Weights of a small mixture-of-experts language model, trained from scratch on English Wikipedia: a variant of Adam for the experts.
Below are experts of layer 6 (counted from 0) of a mixture-of-experts language model. Rows are named router (the router's row for the expert), down (a neuron's output weights, with its number) and show model dimensions 192-255. Each number is 128 + 24 x the weight over its row's rms, rounded and kept within 0 to 255.
After each expert's rows: a language model's description of what the expert responds to. This comes from a sample of Wikipedia text that the model never trained on.

# expert 39
router [137 134 121 155 151 123 129 129 131 101 149 105 116  85 158 143 105 136 108 124 118 139 158 120 135 128 124 159 131 147  98 123 106 128 149 164 155 131 114 127 141 148 105 118 112 125  80 106 121 101 154 138 123 125 197 128 171 121 153 158 130 134 163 135]
down0 [127 144 166 107  93 152 129 108 144 116 103 103 126 156 169 146 119 174  97 155 135 136 138 149 131 130 115 138  97 139 109 167 136 118  94 127 116  97 136 146  92 116 134 122 126 107 117 129 113 108 139 113 141 146 120 143 130 135 116  92 110 152 148 132]
down1 [100 159  46 114  86  99 137 125 117 122 130  84  96 133 180 116 137 170  43 104 152 154 121 147 116 134 144 123 126 144 127 106 140 130 129 130 138 154 121 137 133 131 124 159 105  87 152 153 120  78 142  79 120 115 127 128 118 103 171 103 122 160 141 146]
down2 [112 144 152 118 151 168 111 159  93 107 139 129  85 108 124 148 129 100 129 105 111 147 113 149 123 138 131 110 118 135 133  97 130 115  95 129 106 106  95 154 128 101 116 132 114 124 104 161 105 114 102 149 160 100 116 105 124 166 114  93 138 153 118 108]
down3 [140 104 160 132  99 116 125 123 158 131 136 121 164 118 125 114 147 151 106 122 123  97  67 131 136 141 125 146 118 123 140 119 127 122  88 117 118 166  97 133 171 114 141 151 115 122 163 157 139 121 191 150 128 159 118 151  75  93 127  48  94 112 124 103]
It responds to: Articles and possessive determiners before a noun phrase, mostly the, plus The, a, his, their, its, and nationality adjectives like German.

# expert 26
router [134 125 120 115 114 130 153 147  84 117 102 137  98 120 143 133 100 116 140 115 117 134 127 131 129 117 150 154 125  63 136 125 133 124  94  57 149 108 103 148 152 105 105 161 136 116 170 119 151 119 163 104 118  93 140 108 113 130 138 181 147 125 153 124]
down0 [175 129 116 133 143 122 116 111 120 120 141 107 144  97 176 152 145 119 107 119 163 111 144 126 137 114 117 101 102 103 150 126 111 156 137 152 174 128 103 146 126 124 118 117 133 132 129 138 122  94  96 118  98  93 124 112 114 124 127 122 135  91 150  95]
down1 [101 137 147 132 160 153 133 180 129  99 122  87 144  90 101 113 131 154 160 174  66 156 137  91 106 143  93 133 109 163 169 154 135 111 135 143  81 177 134 136  75 136 122 143 122 111 118 118 152 154  94 112 120 136 123 134 112 129 114 139 114 106  85 155]
down2 [141 158 128 173 151  86 123  97 128 125 147 121  90 113 109 155 110 167 107 123  83 173 131 125 117 169 100  80 104 162 114 103  88 106 181 151 110 112 134 122 113 140 158  84 133 137 123 152 128 127 119 122  82 133 121 128 147 164 104 145 132 169 133  89]
down3 [171 130 148 134 128 138 112 137 120 133 141 132 130 112 138 149 129  95 157  75 180 166  94 146  93 176 107  79 110 157 165 133 119 145 151 169 153 153 119 133 173 151 144 125  71 133 116 136 110 156 121 105  97 138 145 133 127 125  94 136 167 128 128 108]
It responds to: Cell-separating pipes in numeric wiki tables, especially between zeros, plus forms of be such as was, were, been, being.

# expert 19
router [163 164 157  99 154  79 150 184  66 142 122 134 166 140 168 180 125 129 135 147 112 178 137 112 164 170 117 154 124 166  99 121 111 178 143 141 110 160 124 144 127 150 122 175 137 100 112 109 106 115 101 153 114 137  96 121 153 170 156 130 129 111 131 144]
down17 [114 141 160 112 139 147 151 114 135 139 111 116 104 132 138 147 119 128 170 145 141 120 135  85 109 108 151 147 168 132  91 150  90 153 147 138 129 123 163 110 102 145 149 119 106 137 110 120 122 101 133 141 132 107 105 143 140 178 137 140 166 122  72 125]
down18 [111 175 166  73  91 106 149 172  95 166  95 128 153 119 133 120 105 106 154  84 110 140 125 130 131 109 137 112 143 146 104 155  90 115 151 111 160 108 123 154 128 181 151 132 117 136 161 143 153 120 106 103 147 121  91  95 127 165 152 153 115 120 120 134]
down19 [ 97 132 128 123 131 126 134 117 120 152 121 151 117  63 137 173 128 152 110 118 127  83 133 136 115 136 150  84  89 164 146 117 152 128 150 138 182 138 102 137 164 160 141  71 125 127 106 127 115 152  93  84 118 125 125 127 104  83 124 111 120 123 172 129]
down20 [143 131  99 156 139 135 143 149 104 107 110 166 132 112 120 134  56 102 143 115 159 165 127 114 108 121  73  97 190 105 130 202 112  99 136 108  89 142 117  91 129 173 138 175 144 103 134  90 137 109 116 143  93 111 107 168 134 137 129 107 106 110  84 155]
It responds to: Spaces, digits, No, Total, currency and percent signs inside pipe-delimited tables, especially election results and sports statistics.

# expert 21
router [153  94 109 112 132  71  96 131 132 111 110 106 139 144  80 117 143 139 115 145 136 146 145 129 109 172  80 119  88 143 101 134 129 172 155 156  99 117 101 108 133  92 152 131 110 145 117 147 167 142 132 130 131 145 123 111 141 125 131 126 103 154 130 123]
down0 [108 153 122 106 132 153  80  81 141 154 106 129 139 172 104 106 155 134  75 131 116 154 154 145 153 129 106 135 126  96 167 111 101  76 139 113 116  99 108  81 155 137 116 123 112 163 131 134 134 122 122 164 129 141 126  82 162 106 124 118 136 123 158 113]
down1 [104 129 104 168 130 174  81 130 113 109 106 100 127 138 127 134 124 109 177  97 144 162 140  78 142 137 107 109 139 148 151 118 130 115 143 117 121 125 127 150 167 103 113 138 121 139 128 137 107 159  80 130 178 155 120 127  97 139 115 102 133 131 132 131]
down2 [140 120 130 109 124 123 105 186 118  94 122 172 149 149  87  77 102 140  69 145 144 178 123 152 170 108 109 138  96 145  94 123 123 101 107 114 115 196 136 156 147 122  95 170 135 143 136 106 142  97 140 152 169 160 141 142 104  61 135  90 163 149 128 134]
down3 [182 133 110 171 107 139 109 134  84 107 124 121 109 130 118 140  99 124 122 164 108 108 143 134 137 141 147 104 140 132 139 159 128 134 115 135  94 124 137 156  88 125 120 179 135  96 198  72 121 111 111 123 109  98  93 136 136 148 150  72 105 113 125 107]
It responds to: Commas, semicolons, closing parentheses and table bars that separate list items or names, plus words like including and include.

# expert 31
router [ 96 104 135 132 147  81 108 127 114 113 108 168 159 127 101 112 164 157 127 139 133 114 128 120 152 107 144 128 129 139 166 126 108 135 126 141 148  63 144  99 126 144 132 118 127 119 106 135 149 128 118 169 116 129 123 150 139 123 116 120 110  86 108  88]
down0 [112 138 108 113  93 117 116 112 151 121 149 119 131 131 134 119 115 118 146 106  88 124 110 129 128 140 119  87  95 117 121  84 137 114 154 136 124 148 139 124 125 150 104 148 113 155 154 163 133 127 118 187 130 148 124 128  91 113 120 134  94 164  79  86]
down1 [106 143 147 133 107 150 116 127  87 138 174 129 121 177 110 135 119 125 133 159 150 145 126 137 132 147 127 135 139 158 124 148 133 124 119 144  95  95 141 135 110 135 105 107 140 102 149 116 153 143 114 168  87 126  96 133 122 174  92 127 147 111 154 114]
down2 [ 72 108 108 141 148 109 138 112  89 131 129 118 100 140 130 113 110 123 102 103 123 132 210  84 100 159 143  98 136 162 172  72 144 120 133 131 106 111 178 135 135 112 100 136 134 133 131 113 129 127 108 140 130 158 144  93 118  69 118 175 113  85 120 114]
down3 [100 120 146 149 142 152 131 155 146  94 137 150 114 131 137 154 145  85 141 120 142  96 152 134 156 127 107 118 115  98 134  80 115 130 133 143 104 107  80 135 145 112 160 121 100 125 105 110 110 165  92 123 160  94 136  84 104  94 172 108  89 131 133  83]
It responds to: Verb beginnings and stems after he, she, it or to, such as wrote, received, won, found-ed, opera-ted, fa-il.

# expert 32
router [149 116 155 100 100  88 103 156  78 110 108 169 158 115 141 131 135 155  69 153 162 142 105 126 102  93 127  75 130 147 150 131 153 136 105 140 111 106 149 128 120 103 132 158 119 148 198 115 133 148 105 165  89 123 179 125 115 154 166 105 130  94  99 142]
down0 [127 152 115 140 110 117 125  91 113 114 127  98 140  84 115 130 109 134 125 133 117 106 139 114 137 127 113 108  94 102 147 136 136 138 145 154 108 128 137 141  94  93 160 134 114 138 139 111 134 158 150  86 105 117 149 123 154 136 133 174 142 141 124 168]
down1 [ 82 171 137 115 116 110  99 101 150 166 100 133 128 109 117 129 123 150 127 109 122 138 151 106 114 177 151 121 115 124 147 132 140 116 129 159 123 154 111 115 115 158 174 141 140  90 129 115 123 123 145 113 128 127 154 115 136 113 112 161 109 108 141 122]
down2 [ 94 149 152 110 158  93 161 149 169 108  93 148 147 127 102 164 150 104 130 137  89 163 104 113 130 129 131 111 141 101 144 152 161 103 100 122 170 128 116 126 125 148 138  99  95 140 127 163 147 104 118 137 125 135 107 106 115 134 121 181 163 155 144 172]
down3 [153 126 186 134  93  90 196 148 149 105 128 101  78 121 151 120 110 140 129 133  96  95 156 154 124 114 172 172 137 125 113 179 170 123 102 126 108 138  90 132 168 156 109 131 139 122 125 150 122  98 143 118 176 119  83 121 152 128 120 137 157  98 162 114]
It responds to: Final pieces of nouns and common function words in running prose, such as charter, priest, legacy, several, of, the.

# expert 10
router [106 142 117 102 124 144 107 137 153 167 116 116 116 113 157 110 156 162 120 138 129 141 103 163 113 142  89 152  91 133 141 156 142 105 148  93 123 119 144 139 128  77 108 101 154  92  94 126 121 111 126 144 133 148 165 184 162 140 144 169 140 149 131 161]
down0 [120 119 169  69 141 125  94 127 137 127 144 136 160 142 149 144 108 136  84 111 143 156 112  84 151 128 100  82 110 132 119 101  82 131 124  96 144 132 139 138 127 128 144 144 128 104 130 108 129 118 134 174 131 115 126 114  95 104 121 181 118 110 149 158]
down1 [133 114 130 128 154 121 104 105 153 116 121  86 109 138 119 167 142  97 147 134 131 175 115  71 138 124 110 128 162 151 136 122 143 152  54 156 108 137 101 154 110 124 179 150 141 100 150 121 136 139 133 138 116 132 122 144 134 136 134 136 157 123 118 141]
down2 [106  96  99 138 130 136 125 176 110 127 149 130 161 120 152  96  96  94 137 138 120 179 107 142  85 145 135 120  78 122 132  91 136 115 120 132 130 140 134 129 106 109 173 141 129 136 136 129 134 150 120 145 119  79 124 172 126  97 120 133 123 130 130 100]
down3 [176 149 123 107 144  86 153 145 117 162 125 123 126  99 115 104 100 108  99  98 149 160 152 140 139 120 140 110 164  89 130 144 141 103  95 131 126 112 142 121 112 135 105 103  76 123 137 126 109 150 137  90 109 167 121 142 159 178 149  33 124 140  97 103]
It responds to: Common abstract or role nouns, often followed by of, such as use, part, an, success, president, addition, plus inner pieces of longer words.

# expert 38
router [107 111 148 162 144  68 104 105  96 157 154 121 148 114  91 131 155 141 158 153 143 167 106 134 100 143 110 100  99 132 154 102 106  99 108 116 118 155 147 145 137 138 123 105  93 104 200 149 128 142  98 114 170 111 166 102 116 155 130 141  86  96 112 114]
down0 [137 138 101  91 141 164  89 163 123 175 177 164  94 110 142 121  85 131 118  81 137 125 111 130 137 176  87 121 138  94 134 106  99 185 117 140 100 115 126 126 113 136  88 127 136 121 112 138  91 110 135 125  97 130  96 129 154 104 115 127 155 166 166 149]
down1 [147 133 126 136 113 150 158  93 104 126  89 103 172 181 122 108 116 126 110 143 130 154 141 103 111 174 161 135 110 164 149 158 122  84 149 126 147 169 148 136 120 108  96 128 136 104 116 104 158 110 155 122  87 116 112 101 128 130 161 131 170 124 166  87]
down2 [108 160 158 108 126  97 185  89 114 126 114 133 154  95 131 146 127 173 106 115  99 139  96 139 104 100 111 107 118 107 116 148  82 139 131 112 152 158 108 137 128 131 128 124  82 100 139  82 149 125 132 180 139 138 136 101 119  75 154 132 135 139  85 128]
down3 [166 142 146 111 123 116 132 130  93  74 140 128 112 114 133 184 144 140 155 131 186  98 114 147 131 148  96 100 161 130 149 152 148 112 111 123 112 134 148 128 112 158 104  77 112 110 104 129  97 143 121 132 167 179 113 152 105 155 109 128 151 180 104 139]
It responds to: Numbers that start a value, mostly in tables or statistics, like 66.6 ft, 92 tackles, 4,243 votes, plus single capitals M, K, P.

# expert 12
router [150 143 125 155 129 159 113 118 102 132 134 116 130  71 105 144 122 142  76 121 114 113 135 132 131 113 168 158  99 142 177 136 146 144 139 121 125 119 121 152  99 193 147 137 175 125 141 122 129 105 141 106  77 130 144 125 137 132 133 130 145 154 146 145]
down0 [156  87 105 152 162 112 111  93  93 122 141 160 131  99 122 159 145 125 147 158 123 153 118  87  99 108 143 129 103 163  78 128 120 118 170 141 101 141 117 151 139  96 135 138 155 147 159 132 132 152  90 152 122 161  93  88 145 160 118 163 143 105 120 133]
down1 [128 124 122 128  93 156 118 165 133  99 156 135  84  89 127 109 102 128  85 125 114 110 129 122 109 129 119 140 147 104 121 151 130 103 111 102 105 100 157 138 148 132 124 139 120  97 124 108 137 146  96 112 128 100 171 117  78 154 117  83 100 106 157 144]
down2 [133 174  80 148  82 110  93 119 140 113 176  86 141 132 105 158 109 122 131 119  82 136  82 143 107 120  81 136 112 136 136 139 147 149  84 111 162  73 136 140 165 122 142 158 115 117  98 130 129 141 105 138 111  97 132 161 109 130 121 115 118 101  99 110]
down3 [140 122 138  89 140 156 151 116 110 101 145 125 121 157 128 153 106 107 125 134 139 142 108 123 103 147 144 167 126  85 109 106 131  86 114 121 149 166 167 134 116 148  98 130 222 132  90 149 134 137 143 149 104 125 131 140 129 125 116  97 138 128 114 124]
It responds to: Linking words such as and, to, with, by, or, but and auxiliaries had, has, have; also column bars in tables.

# expert 34
router [130 144 105 123 118 140 121 127 115 120 167 167  97  91 142  96 143 159 139 111 141 123 113 107 144 117 187 141 109 133 112 138 172 118 136 160 137 124 173 108  99 144 122 150 177 140 161 179 160 131 132 115 128 116 113 166 144 137 148 131 118 129 115 134]
down0 [124 111 168 127  91 128 115 133 126 131 156 171 141  57 137  96 108 170 153 131 107 129  89  84 124 129 145 167  91  86 122 152 114 119 139 116 137 118 141 180 120 104 114 134 114 127 162 148 125  60 113 104 152 142 158 134 137 177 141 131 153 110 128 137]
down1 [121 144 120 170 102 139 150  88 127 142 148 155 126 143  78 130 178  96 107 126 120 180 164 114 152 137  77 112 177 129 170 145 137 101 140 124 126 102 126 131 131 138 132 144 143 102 129 146 134  82 137 113  92  76 150 111 112  79 146 163 148 140 101 107]
down2 [143 120 146  72  91 132 115 166 158 100 134 142 135 137  86 155 119 133  71 120 138  88 134 135 180 165 141 122 138 138 120 139 169 116 144 155 122 100 134 124 106  88 123 110 156 173 143 127 129 156  86 157 130 102 121 156  96 106  78 144 182 122 110 131]
down3 [158 110  95 117  98 197 131 148 143 112 109 119 101 153 125 124 140  84 132 149 132 142 119 171  85  95 152 115  80 131  92 121 132 146 122 174 136 128 154 157  92 124 124 113 127  89 140 160 120 172  87 113 121 113 120 135 119 146 109  86 138 123 145 114]
It responds to: The century part 18 or 19 at the start of years after in, from, or a parenthesis, as in 1934, 1853, plus word-start pieces like Bar, Har, El.

# expert 11
router [122 126 120 137 170 147 155 126  75  77 140 166 136 119 134 103 114 113 142 142 134 104 160 153 137 149 143 106 133 142  84 101 106 114 131 132 150 107 143 179 130 100 161 110 117 149  87  89 140 150 122 130 131 125 144 177 150  97 113  62  93 115 120 160]
down0 [138 150 120 115 106  91 155 122  95 164 130 134  98 134 188  95 104 133 131 137 137  96 124 136 162 112 104 125 145 108 118 115 112 156 110 107 123 105 126 124 135 113 180  67 117 134 159  86  96 127  66 141 125  91 158 136 150 119 117  95 148 106 152 114]
down1 [152  93 165 125 125 108 108 105 137 113 134 110 119  99 136  89  78 110 155 125 175 129 133 105 141 175 161 103 123  93  92 182 167 144 121 121 107 113  88  96 153 162 147 112 174 103 115 131 142 143 163  86 110 148 118 132 156 102 103 119 162 102 179 144]
down2 [113 155 163 122 136 111 131 132 146 107 122 155 138 116 150 153 142 105 162 129 143 151 193 146 119 129 132 159 110  84 132 145 158 130  97 172 136 129 169 148 121 137 138 141 140  80 113 155  76 128 119 143  99 125 118  81 119 165 156 131 124  98 107 161]
down3 [121 132 139 123  88 106 112 112 121 122 110  94 104 135 155 140 151 120  80 113 119 146 147 157 121  84 148  70 132 133 150  95 111  95 138 139 130  94  58 132 122 148 131 151 131 140 132 125 160 105 153  88 140 134 117 142 156 147 167 122 129 154 108  85]
It responds to: Line breaks after sentences and headings, plus linking words right after a subject noun phrase, such as is, was, are, at, in.

# expert 35
router [162 171 130 136 116 114 122 125 137 103 117 125 134 115 157 173 112  95 146  95 147 135 142 142 122 121 100 124  96 169 139 140 122 145 118 104 132  99 152 120 114 105 122 126 101 137 193 125 124 104 107 127 125  99  88 137 130 110 105 118 143 131 115 103]
down0 [127 132 157 135 146 124 117  78  95 156 140 114 116 112 123 158 171 108 177 104 170 135 104  87  73  97 116 158  87 124  87 148 149 149 129 147 109 138  96 106 104 164  90 113 116  92 101 121 111 146 113 151 143 173  92 162 138 155 108 132 111 179 123 109]
down1 [ 98 111 155 109 133 125 117 124 109 157 138 124 127  84 121  98 121 159 139 142 140 125 117 134 158  82 128 123  77 140 130 106 150  94 130 134 122 116 136 111 159 131 133 124 182 118 147 123  69 181 136 161 129 146 163  70 134 104 112 143 149 128  90  94]
down2 [167 146 152 143 135 133 159 136 148 144 103  88  81 137 150 141 154  99  70 108 154 150 102 150 121 131 154 143 118 150 113 105 125 126 158 129 127 127 140 157 136 140  94 139 127 180 166  90 121 125 127 164 144 134 169 136  83 140 146 125  87 155 157 153]
down3 [111 112 141 137 124 135 139 125 120  96 142 105 127 112 100 104 155 140 154 129 124 109  91 129 134 107 148  99 151 116 137 142 153  58 136 114 102 119 138  94  89  88 111 152 137 112 108 128 136 162 158 170 106 100 117 135 121  97 101 108 132 163 140 121]
It responds to: Single capital letters and numerals inside acronyms, codes and Roman numerals, such as CGI, INXS, MOOC, II, FM 3110.

# expert 7
router [129  98 128 122 158 118 174 158 113 107  99 154 139 139  68 151 174 129 103 144 110 188 112  95 103 130 135 124 140 148 120 155 130  91 101 113 148 127 115 129 121 138 150  84 120 133 108 132 117 157 140 193 112 161 142 112 107 128 161 114 167 147 103 166]
down0 [143 120 127 147 149 153 145 141 139 132 133  80 137 142 117 110 163 129 129 101 101 108 106 116 145 125 139 118 154 130 101 146 135 125 172 118 142 112 142 120 142 137 169 140 152 143 128 155 149 108 107  83 141 167 110 150 126 173 159 106 108  92 149 108]
down1 [155  95 141 104 127 120  82 117 149 164  86 134 129  98 150 126 166 129  96 127 133 163  61  83 117 149 134 136 122 133 113 153 173 117 126 114 127  99 144 139 133 136 115 143 102 140 104 105 129 116 129 123 135 110 154 116  97 106 124 124 151 144 142  98]
down2 [105 148 124 127  97 101 118  97 172 148 170 105 109 122 154 115 120 149 120 129 134 151 133 122 117 123 117 122 114  70 170  89 141 151 164 145 117 121 139 169 127 156 137 144 135 122  98 101 130 151 132 101 123  84 175 133 127 108 107 103 159 122  84 142]
down3 [115 103 144 172 120 128 130 125 138 137 141 134 146 140 117 154  65 105 114 161 124  74 107 120  82 117 106 144  90 115  90 103 159 138 143 132 117 117 117 142 105 115 143 149 134 105 153 132 129 127 108 134 153 117 152 121 120 150 175 136 133  97 100  79]
It responds to: Latin species-name endings and genus or family words in taxonomy lists, plus heading equals signs, table bars, closing parentheses and politician.

# expert 6
router [147 100 160 136 130 142 100 152 120  98 124 132 149 110 103 154 100 114 138 146 149 155 122  92 130 137 155 122 150 125 138 141 116 119 140 149 126 122 198 178 137 138  91 150  96 119 108 136 161 120 123 111 100 119 125  92 115 149 136 127 114 102  89 160]
down0 [114 113 155 120 120 185  92 123 162 118 108 103 165 142 160 122 101 134 116 131 141 153 125 165  89 102  80 120 112 131 120 202 141 113 149 118 142 109  80 131 110  98 118 101 125 149 142 132 128 141  91 131  85 140 140 115 120 159 129 115 110 110 139 133]
down1 [131 130  69 117 119 128  94 132 133 143 135 171 107 171 147 119 115 134 133 136 132 127 144 100 103 146 113 127 119 121 104  99 126 103  97 124 122 121 100 136 129 124  80 151 142 130 143  83 107 156 138 186 137 172 144 142 114  95 103 151 113 129 152  94]
down2 [155 133  77 137  81 127 153 111 130 100 150 180 156  99 117 153 129 145  98 134 167 115 131 161 123 148 145 126  97 139 129 126 131 145 103 139 161  90 162 101 117 131 147 128 137 123 135 158 140 143 143 133 147 145 108 163 113 129 158 117 117 113 139 145]
down3 [ 91  93 111 151 130 113 124 116  77 174 119 139 167 162 125 135 142 156 132 150 191 134 144 105 107 144 102 142 127 133  93 138 157 106 118 142 140 149  58 142 127 148 128 155  98 123 106  97 149 148 130 144 146 149 128 134 159 115 120 156  96 130  93 151]
It responds to: Line breaks ending rows of wiki tables and lists, plus word-start pieces like st, pa, St, cc, br, as in story, According.

# expert 25
router [123 136  83  85 110 133 105 108 133 108 138 129 134 152 139 108 100 133 158 108 125 120 128 153 116 149 107 174 154 135 123 156 108 117 117 127 134 103 121 128 125 130 130  62 112 122 112 156 113 146 121 156 172 145 142  96 111 108 148 115 220 184 143 137]
down17 [107 134 133 104 141 134 118 110  90  92 129 148 143 108 135 153 116  93 101 146 133  78 138 126 134  87 120  91 116 138 121 177 131 103 157 121 152 120 135 110 113 127 148 116  94 132  93  98 107 137 119 131 119 104 131 136 125 168 125 138 133 118 113 146]
down18 [142 154 100 136  99  94 135 137 101 121 133 119 116 141 118 103 141 133 142 168 108  86 140 119 138 107 122 128 153 109 137 130 125 107 106  99 127  94 178 123 125  97 155 124 105 103 104 112 111 121  94 118 107 157 126 102 124 106 151 140 160 102 118 150]
down19 [ 89 105 188 105 130 117 137 130 149 160  89 112  94 140 114 157 118 120 153 123 143 112  91 128  90 109 130 158  96 110 136  83  92 120 155 150 126 139 120 160  94 162 133 111 114 137 131  80 122  91 126 151 123 130 115 159  74  97 115  96 201 127 141 144]
down20 [122  90 129 134 149 143 160 113 145 132 132 151  63 160 131 101 138 153  92 118 142 160 145 152 133 129 108 168 120 124 152 115 135 150 129 130 142 138 116 146 114 161 135 135  69 128 126  97 148 123 125 140 124  90  92 109 138 122 129 118  98  85 143 155]
It responds to: Bare space tokens before the next word, e.g. after further, led or arrival, plus re- and h- word starts.

# expert 13
router [115 125 169 123 121 136 145  66 112  75 107 130 113 125  79 118  95 125 120 107 134  97 136 116 117 175 166 110 129 112 130 110 119 182 109 110 122 127 125 112 138 111 115 119 141 129 127 133 108 127 174 139 106 117 121 107 123 115 119 137 156  98  93 127]
down0 [136 158 115  90 135 145 121  97 173  86 168 136 136 131 148 138 135 163 135  90 146 105 129 147 110 106 105 116 135 154 160 136 147 101 140  77 102 156 136 120  79 134 132 123 115 146 103 114 135 144 106 135 128 136 184 153 145 127 139 126 159 148 139 187]
down1 [141 178 121 147 119 148 134  62 141 142 162 123 137 128 120  90 149 120 139 149 163 156  82 143 116 121 138 124 115 109 120 169 110 143 143 127  97 137 139  95 139 144 154 157 130 120 131 141 140 173  99 162  94 173 131 126  81 122 136 109 110 149  92 101]
down2 [166 141 136 130 138 137 156 175 132 122 125 145 132 142 164 120 111 119  80  68 142 139 114  96  85 130 130 127 123 106 130 109 134 116 162 113 124 138 133 166 115 169 116 151 156 105 111 131 160  80 147  96 125 117 146 132 129 112 127 133 152 142 167 113]
down3 [188 134 155 133 113 130 137 100 131 108 160 128 165 104 145 124 142 120  67 113 154 121 129 102 120 162 124 131 133 140 164 137 143 118 114 132 160 120 129 133 141 139 128 163 154 104 117 139 127 135 107 127 146 165 129 125 133 136 116 122 130  94 140 152]
It responds to: Month names in dates after on, in or beginning, such as August 31 and March 13, plus line breaks and table bars.

# expert 20
router [ 95 143 124 161 116  83 117 150 102 148 110 133 122 116 128 156 116 108 138 141  96 111  95 117 130  89 107 122 142 113 126 133 103 127 146 142 107 141 126 162 134 145 114 118  90 107 172 132 141 154 132 128 118 118 118 129 141  75 134 108 110 149 134 103]
down0 [109  88 117 110 148 155  92  97 109  81 150 136 148 110 157 166 118 141 169  95 115 113 102 140 138 118 110 103 118 117 135 125 154 129 145  94 138 145  74 133 163 125 110 183 130 133 172 122 164 126 112 144 146  97 109 123 117 102 161 120 176 142 144 168]
down1 [103 126 147 118  82 176 102 130 160 122 120 146 131 143 153 119 143  96 116 144 146 136  85 124 149 142 106  76 155 128 143 154  86 156 115 156 147 132 141  86 113 135 133  83  95 130 144  94 161 100 164 121 140 146  85 137 121  82 129 116 110  99 139 114]
down2 [122 155 111 138 134 118 128 150 123 111 121 112 152 127 147  67 118 127 142 144 148 120 113 152 136 105 124 144 129  76 128 101 167 131 137 134 124 160 129 132 117 102 140  93 131 110 150 170 127 114  99 160 112 157  99 153 103 102 120 133 130 122  80 102]
down3 [123 135 161  80 160  98 124 157 111 145 121 185 146 126 128  78 114 157 137 139 101 106  82 112 115 148 134 155 120 133 171 180 166 127 143 117  96 148 108 115 153 145  95 141 143 142 134 179 145 130 147  76 103 117 110 119 138 132 132 100 161 133 122 104]
It responds to: Word-internal syllables ending in i, such as ri, li, hi, ci, plus Mi opening names: criminal, Whitney, Miss, bridge.

# expert 4
router [114 105 123 135 127 115 107 141 129 131 149  90 145 129 140 169 126 131 124 105 136 111 122 149 118 109 114 141 171 127 151 122 116 126 140 113 119 142 138  98  84 112 138 148 137 108 164 129 129 163 135  96 115 134 137 144  44 147 141 145 139 123 111 187]
down0 [109 134 116 134 111 154 130 130 116 125 121 143  93 156 157 138 147 130  73 138  99  85 108 101 181 141 105 148 142 111  98 147 110 134 136  95 135 127 151  92 116 158  93  98 137 177 176  95 133 113 130 146 142  83 119 105 139 127 151 120 123 102 163 131]
down1 [112 132 139 149 105 119 120 120 160 111 105 146 109 123  81  95 109  95 112 152 126 129 169 137 160 146 170 148 153 175 108  95 120 174 129 118 138 158 154 135 107 100 121 173  95  94 153 104 139 161 118 153 171 131 120 171 109 126  92 126 140  95 117 138]
down2 [127  97 117 125 169 128 130 158 115 146  97 135 128 129 126 105 153 104 132 136 107 137  98 106 107 117 128 127 104  95 108 155 118  91 129  94 143 142 104 150 143 149 116 122  97 211 133 135 106 124 121 141 126 145 124 104 118 149 106 108 141 105  92  92]
down3 [133 124 146 145 141  98 102 139 179 131 138  99 123 154 105 119 150 131 118 111 133 119 145 123 133 123 136  67 154 107 164 129 147 115 103 148 130 126  82 150 123 158 127 126  89 147 161 117 147 152 139 123  93  83 116 136  97 133 145 118 112 101 132 123]
It responds to: Periods ending a sentence or paragraph, usually before a line break, The, In or He; also list hyphens, apostrophes, question marks.

# expert 29
router [153 119 132 117 129 129 170 147 131 135  96 147 148 113 122 121 118 115 139 136 101 123  87 181 151 148 139 130 105 102 107  99 128 108  73 135 110 126  85  90 130 107 135 165 107 133  96 138 102 155 134 150 134 124 122 102 103  92 138  61 127 112 135 140]
down0 [120 113 112 136 132 118 136 136 132 134 132 113 132 150 111 110  78 111  99 145 156 184 123 121 145 121  91  81 167 169 139 104 138 140 111 110 132 104 131 146 116 150 142 102  97 100 124 132 154  53  88 133  52 127 173 132 132 146 170 107 108 113 106  85]
down1 [ 96 141 145 116 136 108 111 107 121 137 112 119 101 167 124 159 173 160 150  90 138 167 119 107 125 143 131 113  89  97 117 128 124 137 117 106 153 152 150 122 138  82 150 112 108  89 154 112 100 145 108 145 152  97 109 132  95 133 162 129 136 142 151 121]
down2 [155 138 121 124 126 136 124 134 114 106 162 117 114 161 119 126 137 152 137 123 143 139 168 130 121  95 124 116 127 138 141 144 108 118 123 137 157  66 150 138  97 150 151 107 127 189 149 126 104 197 138 144  92 117 118 141 105 138 101  73 114 114 158 100]
down3 [150 142 128 120 190 134 143 121  98 120  86 116 123 131 149 143  75 137  87 164 111  89 119 144 115 124 115 148 134 155 102 134 101 108 116 117 131 144 151 101 123 119 105 141 141 134 126  67 123 166 152 129  92 118 114 128 123 128 105 130 140  79  84 146]
It responds to: Past-tense and -ing endings in verbs like released, located, moved, and word-initial C or D pieces like c-ensus, d-ances.

# expert 22
router [ 75 120 133 150 131 147 111 169  77 104  96 139 125 155 103  92 154 119  99 147 136 144 125 153 110 121 150  83 107 116 132 118 154 160 130 200 187 116 131 121 146 137 124 120 161 112 158 141 177 108 131 112 120 117 133 158 109 140 158  99 187 156 124 143]
down0 [136 126 102 115 114 110 100 156 109 176  94 112 101 129  77 143 136 122 119 133 171 184 135  77 129 135 160 156 135 150 113  94 113 152 190 118 147 109 138 100 104 148 124  91 110  63 105 101 128 139 135 118 117 124 153 132 117 109 115 132 113 122 146 162]
down1 [101 124 118 132 116 130  89 127 102 138 123 101 141 156 145 137 127 104 111 151 189 118  84 107 138 160 147  90 101 112 153 156 143  94 145 149 123 121  94 135 145  91 141 148 113 106 127 126 164 128 127 150 158 128 122 145 137 128 146 109  98 119  83 149]
down2 [139 124 122 138 114 102  85 125 117 124 113 106 109 162 112  90  92 106 141 113 133 131 127 120  82 119 150  77  81 128 133 113 138 154 122 156 116 142 174 101 110 125 117 129 172 125 145 122 151 104 115 116 121 163 134 148 142 101 145 130 123 143 135 139]
down3 [154 114  89 129 112 168 112 133 115 128 127 169 161 151 154 118 110 125  91 120 140 171 135 114 143  96 184  76  95 176 119 111 136 128 169 114  79 142 135 151 124 152 141 127 109 152 141 131 120 119 128 164 105 138  90 133 115  85 152 105 103  92 119 149]
It responds to: English given names like John, William, James, and the final pieces of surnames and place names, such as Randol-ph, Ibrahi-m, Quim-by.